Experts of a small language model.
Experts: 64 experts in each of 13 layers, 2 picks a token, a softmax router, a shared expert of 128 neurons.
Below are experts of layer 4 (counted from 0) of a mixture-of-experts language model. Rows are named router (the router's row for the expert) and show model dimensions 192-255. Each number is 128 + 32 x the weight over its row's rms, rounded and kept within 0 to 255. Numbers have three digits each.
Before each expert's rows: "mostly gets" lists some tokens that are sent to it at least half of the time. This comes from a sample of Wikipedia text that the model never trained on.

# expert 15
mostly gets: "ting", "ity", "ling", "age", "ment", "ology"
router:158154164103085100174128160127120122095059104143124124139132131120116078123111168165110127116113157150085163070141114106176132136177172085119090136113178142106150131170089137069145135058114153

# expert 17
mostly gets: "ul", " John", " James", "yn", " George", " Tom"
router:118109128122113135190126130109121188081097093125146091091136165129102123145081122138138138103138143206051114095161087152138117110121208118122114103138167145144036196153086149096119093074101123

# expert 36
mostly gets: " 2019", " 2014", " 2016", " 2017", " 2009", " 2007"
router:138130152125144160155088121113216165147097092173163129122158159181125077124101167150122092102125138137099163107132137139153132150117141078127110138151142156133101145174062159116131110144121119

# expert 63
mostly gets: " August", " May", " September", " April", " March", " January"
router:138194143128118097176090117104165121099117109102118127053154130142092111113110149099167112076175115140090118113145165134165081153184142104151094160097147139085129120109154168108059086113136154

# expert 26
mostly gets: " JPL", "89", "а", "99", "05", "88"
router:124114131067113157162088198135189155139159116112147140121160070168084086081095192156125124109150194155116190125154121093152135112141118120126096145091122138110097155141104191087097060154128103

# expert 23
mostly gets: " own", " his", " its", " Its", " www", " her"
router:164180181070106131143098197100173118190104059142108135096163132154115057102086170119130137095139140135100161078132160132141093157152176103116117159093149187117075143110109129144106093120106150

# expert 28
mostly gets: " it", " which", " It", " when", " such", " there"
router:155103174089123074144126122075188159185103114154139130144164111183086105136133139166133089107135166151145177136148198141169138180101146079168147181131182168156111140117171163102163112099080151

# expert 14
mostly gets: " co", " war", " Co", " ship", " War", " Bir"
router:175150146103127096165093189119138152138089091130103097089161127184081098107119187106138119101142153167111181119167152138153097162129169106152106183088152163153123142159105153112110110104091157

# expert 18
mostly gets: "'", " would", " can", " To", " will", " could"
router:128161129144138155144108166163124216088106107097128156090159137115083073114108205158153086126087157160134193111176137146157062124168124076108121137135098153151104117191116119139103102085130148

# expert 39
mostly gets: " (", "–", "{", " ", "/", "("
router:123168162116132101163105132152164161146093087194093135101155099179099125111115186129077127116120121134114170069129100095130113174127127134092078136090156120136081154134137181102111114124082151

# expert 30
mostly gets: " are", " not", " he", " been", " have", " were"
router:163150125120119100192123136082205121116114119157145097105143135165093130114109124152169167122093193142051218119104119060140122161121134136148114135134133163123089134181118097139114105081139176

# expert 58
mostly gets: " Men", " men", " Women", " women", "ova", " Man"
router:178166140128102125175112144164148118136085126111079140137152116145115080127134110158140089113118142106153144097134156052170109164117187086147126167114186135154068136149127128130104103089136175

# expert 38
mostly gets: "an", "er", "ian", "en", "ik", "or"
router:170146155097100088139120105124149144072142111152068119134178133119095081145094121093142091116111204171081123089132098126178084129128144091119066125076122195144058133120130165083077102105102131

# expert 41
mostly gets: " more", " most", " some", " both", " other", " these"
router:149171110120068095123068154102155125125134070116120152150150113190105120124125164167111148134138158140079201110126125102186135167061169127136112187141132207129116125156136179102123111144097226

# expert 21
mostly gets: " man", "act", "raph", " MPC", "ort", "ept"
router:160170146115088099156100173114165133123129115118131156113123109189099128143123125203123149117151181136084166098167127075147105143036171107114069136131121142049085110121068129135133115125117193

# expert 3
mostly gets: " St", " cl", " f", " Be", " Th", " h"
router:207108141059085114113088148146146199161074100118117118050151138112128118105114120112174130136107172188094101141153125147156117161114148061134144201148139131066132149144090122104121056132128123

# expert 8
mostly gets: " music", " Best", " art", " Art", " Music", " Film"
router:172105141095099134132107186149146143146115073112110142102174159185092075096101179146143074090136182115097173083125152176166087168157144111143080169107138160118046151099108184073101101098117180

# expert 7
mostly gets: " US", " British", " States", " USA", " France", " London"
router:137171163133127141131122129119170119146098082149150145090177158110110089121107184177106086129127158116120188075115147148167125147107138089158142143130169146116058116186149107140077122127121172

# expert 55
mostly gets: "ss", "ck", "tt", "ff", "all", "art"
router:166090182127086131111118170145107117152103133143141044083137162112098082119108143105119114140056125139043121124127099113139124126144188116086078137107148146108074134126101154135087111129086138

# expert 43
mostly gets: " The", "The", " National", " American", " British", " North"
router:141151142140128154140106134089173178117096038091137115130170141121066085136054143151153114127157141175140128111176098130162101147127135140159113206107153172135115134132151181083058111075114155

# expert 13
mostly gets: "%", " votes", " DF", " money", " none", " Turnout"
router:179174140095116120181079136134173152144094085116117093069184106187127078106091139154120093092111182133108170077120156108149084165120156099119081182103158161148118143145100150112129095082087170

# expert 59
mostly gets: " \"", " inter", " un", " '", " So", " Un"
router:202122159096121122151126122110138156116119100083064093078146119126141110085055156124143097072126161151136115135094125098155104162084092120119146170077169127168131143152115162070114119114118111

# expert 46
mostly gets: " two", " three", " All", " several", " four", " many"
router:146156119172074059125114126090158157168083085111165107129128134177128121113104131163136119131139097151134156107113117109154111188112172117161040163122145159141113126122162144089077072098090154

# expert 27
mostly gets: " 1", " 4", " 7", " 18", " 6", " 15"
router:201179204085109090159077124109196164146100075173071089112191149186111139106117123149118084123120144137092164133154133083149147157122145121129117141147128175157068179105140134120111092118110212

# expert 6
mostly gets: " became", " appointed", " becoming", " was", " been", " become"
router:154133149087136112131078133140145147123116065127147071125158125177092106093120167108196134103100165167127136113190056127143105142124136103121076163091139132172119155140090116133078129054097168

# expert 11
mostly gets: " time", " years", " November", " year", " place", " day"
router:139126165146098150182083113119177118147119145187074133053135145208121071117095215176113122113126126157128159128199138129143071158103150110105146188118166190147164171124153106130094103029110164

# expert 40
mostly gets: "ed", "ated", "ted", "red", "led", "ized"
router:152181144140127111132113140133150118157105080106102083110166155150107121140108168149101098111087131115126137125173126117170101129100164135117129116105106196059126159161124114168119051122084166

# expert 37
mostly gets: "sc", "din", "dr", "og", " Col", "str"
router:208138137123088095138069148156130222140116140175142116105170066133120090057127123208082096125143139160122133126143167086191109151101159125137166142130163109133128123174130135081098096151131151

# expert 60
mostly gets: " In", " up", " under", " during", " after", " On"
router:142161115141067106149115128094213128118114140185126103104178109157134115145122166099134067119120110157109124131115147161145122155125132093070142156098156152138133205083072177124101123105137174

# expert 48
mostly gets: " A", " T", " C", " m", " t", "c"
router:157125180076090068148099158125150149148141131127126132063150125158109069085076158096143127121110201133118118105136127105159027138164128118144110141064147143064101135117101142078102114136113161

# expert 52
mostly gets: " al", " f", "w", "mb", "ag", " Har"
router:151115183105110053146099180117144231143122093092115149104156095137135121156113123176159124139102157172129176120180124109134117181062127077060090189139144151124117166148094167115144122121095190

# expert 31
mostly gets: "ville", " River", " Street", " Road", "way", " Lake"
router:152190153137078108228125147176129167130105085143081140137147159167109086099105178129102065125099117126112178047134139120117127124158183107141088127129107138182088154120135142147063120121097135

# expert 44
mostly gets: " Ti", " mo", "ua", " ra", "ru", " gra"
router:112115118158129067215074122143153154097098128132151156090108151141103080070093134134187065062131122118096136136204122158136123117087147076102110143128195117147139171120121127122122103126088126

# expert 51
mostly gets: "et", "!", " Martin", " medalist", " player", " Candidate"
router:184133127068103104165111154078132153117103141164133143116159120190136088119119146178122168086165135106110135076133167155168101168121142117143047134099118185177169147105091127092079082105092129

# expert 49
mostly gets: " made", " played", " use", " released", " held", " took"
router:167178142147139136189121200128165113112123141143133157113179076155110097116127160117132137105129128166089138115134176072122116156114150124116092152104150111112134152138099137111120112097079124

# expert 50
mostly gets: "=", " nar", " Bos", " =", "1989", " ec"
router:142150148110074120120083151142141146138072111107113146114172086183122121105110200137128048103156111163087126106132144110196079177150174103092132166095135132144109142172106159126100094103072158

# expert 53
mostly gets: " W", " T", " D", " C", " U", " F"
router:177122155067159140152084146118150179126087115134126084102147125122148080085056119103148088136132127149129142094173125057142122174074152154131130164113159167153067174148132157088123124145097190

# expert 1
mostly gets: "\n     ", " •", "|"
router:137150168135116114184090158103185170127141093236118089124149157158095109146132118197080137085134132145151132111141087121185099154145136082160072135091137173147152146237168129140118101115097131

# expert 33
mostly gets: " between", " in", " from", " within", " near", " From"
router:147181163124087116161096130097166151113111044106109118121135079122117107070122125108163133115154136130154147089124098147106105140158143118142092165130191189084084144179082214138108123153120171

# expert 45
mostly gets: " Iraq", " €", " Egypt", " Taiwan", "amm", " São"
router:209141130155080128150123139046172147167097094160142117053145114158101085104111099135204134115135129103079139118145106129164066155112156128060131164151152099124156142140174122128136049089093116

# expert 57
mostly gets: " members", "ons", "ations", "ors", "ities", "ions"
router:176155118061110079157112160092148141106092121160093145073181135183104097151102103148129080099054112142128154134094141068153151155130152151143099158076193183115123160174109150110154119067114199

# expert 29
mostly gets: " stating", " Dam", " overl"
router:143185166168107122168097166116126129114099078090136105136155151120069112099128162123135131111162159173094159095125095135132130119111140112123080143117131164120086132105100210172085119052068158

# expert 16
mostly gets: " Am", " Cha", " Di", "gi", " Bi", " Ni"
router:116123165121113088108126141162128224129136123159125066104109104167044043140070118127164099088141175142037141095184180149126090188092152116114143133141150155142066126157120129098103122102126140

# expert 25
mostly gets: "go", "hi", " El", " Go", " We", " Bra"
router:153152163121122134151102133113135133124101116139082169102151133143114085047083124153134102075099097123137158112113133089137145141066210099131148164091096127170118164148119115123129092146056107

# expert 20
mostly gets: " represent", " /", " star"
router:143189145147115119154086174147231147162085094123091144094139131094111136113131176137124092046101125123132186075197174124173084161106188120151127166138157105079088132149082093108094140148101094

# expert 24
mostly gets: " State", " DF", " MF", " MPC", " Ohio", " SC"
router:123108173109123105141086152142129110135142123070162164062140117145115062100114143095150122116090139153121152086161117141183062158116179119093088138113146146162105147185111163134091093105069168

# expert 32
mostly gets: " de", " La", " Le", " e", " Se", " Me"
router:135152140096110113137083172178136135135080127127122105135124119186093093102088140124177103103103205126131154136159130124118127195155133130119071151137134188082127167159106107129128086116101112

# expert 4
mostly gets: " team", " career", " school", " album", " government", " game"
router:134186181132104099154120192135132124101072112132122137087205116160062119068145167190125087096106140148075119075148098122128076172151139125139079155133123125133137145130076115142065120091101118

# expert 19
mostly gets: "\n", "\n   ", "\n     ", "\n ", "\n\n", " consisted"
router:119143151095130120125098172121161105156147115129052100092180115179092121118098159120195103132141098154119182126161147103127082152122122065126085133140117189103132115175132162106110098062072200

# expert 22
mostly gets: " Location", " Coordinates", " Genus", " Website", " Species", " Length"
router:116129151078109141112097144128203196125101124103101121101168092180101058098103195122095099046105147128132158126117142138157150166119154085117072134157125113154138133130145116137064135083084113

# expert 34
mostly gets: " During", " annual", " 0", " capital", " Prince", " Raj"
router:172170143100106134150093167127179151134084082127109122099158096167099085107111178137120115113132166137115177091161159097165070169108137105078098176078151169151117171126126145110081083114101167

# expert 62
mostly gets: " P", " p", " no", " per", " w", " Mon"
router:137102144135131126151097176076140169149135069109113127103166129096091114144127167134186101088109137131130196112193120148138089153137179077065127160104095180125107138157145166097135094092145203

# expert 56
mostly gets: " –", " —", " New", "′", " ·", ":"
router:148162120109114144159098135090124141154079089130141130044190145137068120104120171136092151070116156121131139103137095149145098166174134100121143170122157134041126139124115110072153108124137157

# expert 0
mostly gets: " back", " head", " north", " Green", " water", " line"
router:159147162127110085171062154112169134140099111177129126123160118154112082120112171106104131101106156124108166084152166138142086151112154118114092163125148145137098152140106131146085081117066165

# expert 42
mostly gets: " part", " No", " plan", " latter", " lot", " type"
router:148183137117099089162094174132158139147112116117130131105181129147082065107103172128073089121167135154116158129196135149136075172118159097135075140132179156106092140147099152080128067080104159

# expert 12
mostly gets: "ma", "ai", "ram", "3", "2", " Yes"
router:106114170091092138168097156118145138138114080089095105093143131218108102082126161134187131061148152125116106094165121178131087159135166147122171140149143112139117129167139132106115146089110173

# expert 47
mostly gets: "ea", " professor", "weight", "val", "eer", " Davis"
router:152180165116109162113087161119133146140123100100035097101150088130083106113083166132083093112074133135113148062137123065177091133113183145067093124089126124056108091123136167148098068100077114

# expert 5
mostly gets: " and", " for", " with", " including", " &", " against"
router:122160167121093124169113201169181157167133105164138095104153064118111112140109199171139094121115122102131139125112134078181098140050177103106130167118163182111146107167144160071088085103058139

# expert 10
mostly gets: ")", "]", "”", "\"", " )", "?"
router:151162163143107133167104153104173166138126103127097120108160103156110097118116143172124057114127136151140161106190144142162041126070141088087109148173167153068131112135137117139081113075115147

# expert 35
mostly gets: "ame", "de", "Se", "tle", "ale", "ble"
router:122100171166093077211106192091139186092103132122091115139127150146101136119079154148121105092139139159092167100135122064149123138119122088074131181119116125124173142149152128122124104056116133

# expert 54
mostly gets: " their", " his", " first", " this", " its", " second"
router:165130145103067080133113139107175122108062109095170101104154133141164123094055147161168171099090133194120168058140153097139083135137126120094148186100124122115127115111125169102120115131121136

# expert 61
mostly gets: "ti", "uc", "ci", "eg", "si", " dis"
router:106170170100125087131095116126176134064112119106088103118143105128095095088104145106198132089134151144070166116165078058170115143064167068099084137133121132086099136148073192146079110139133103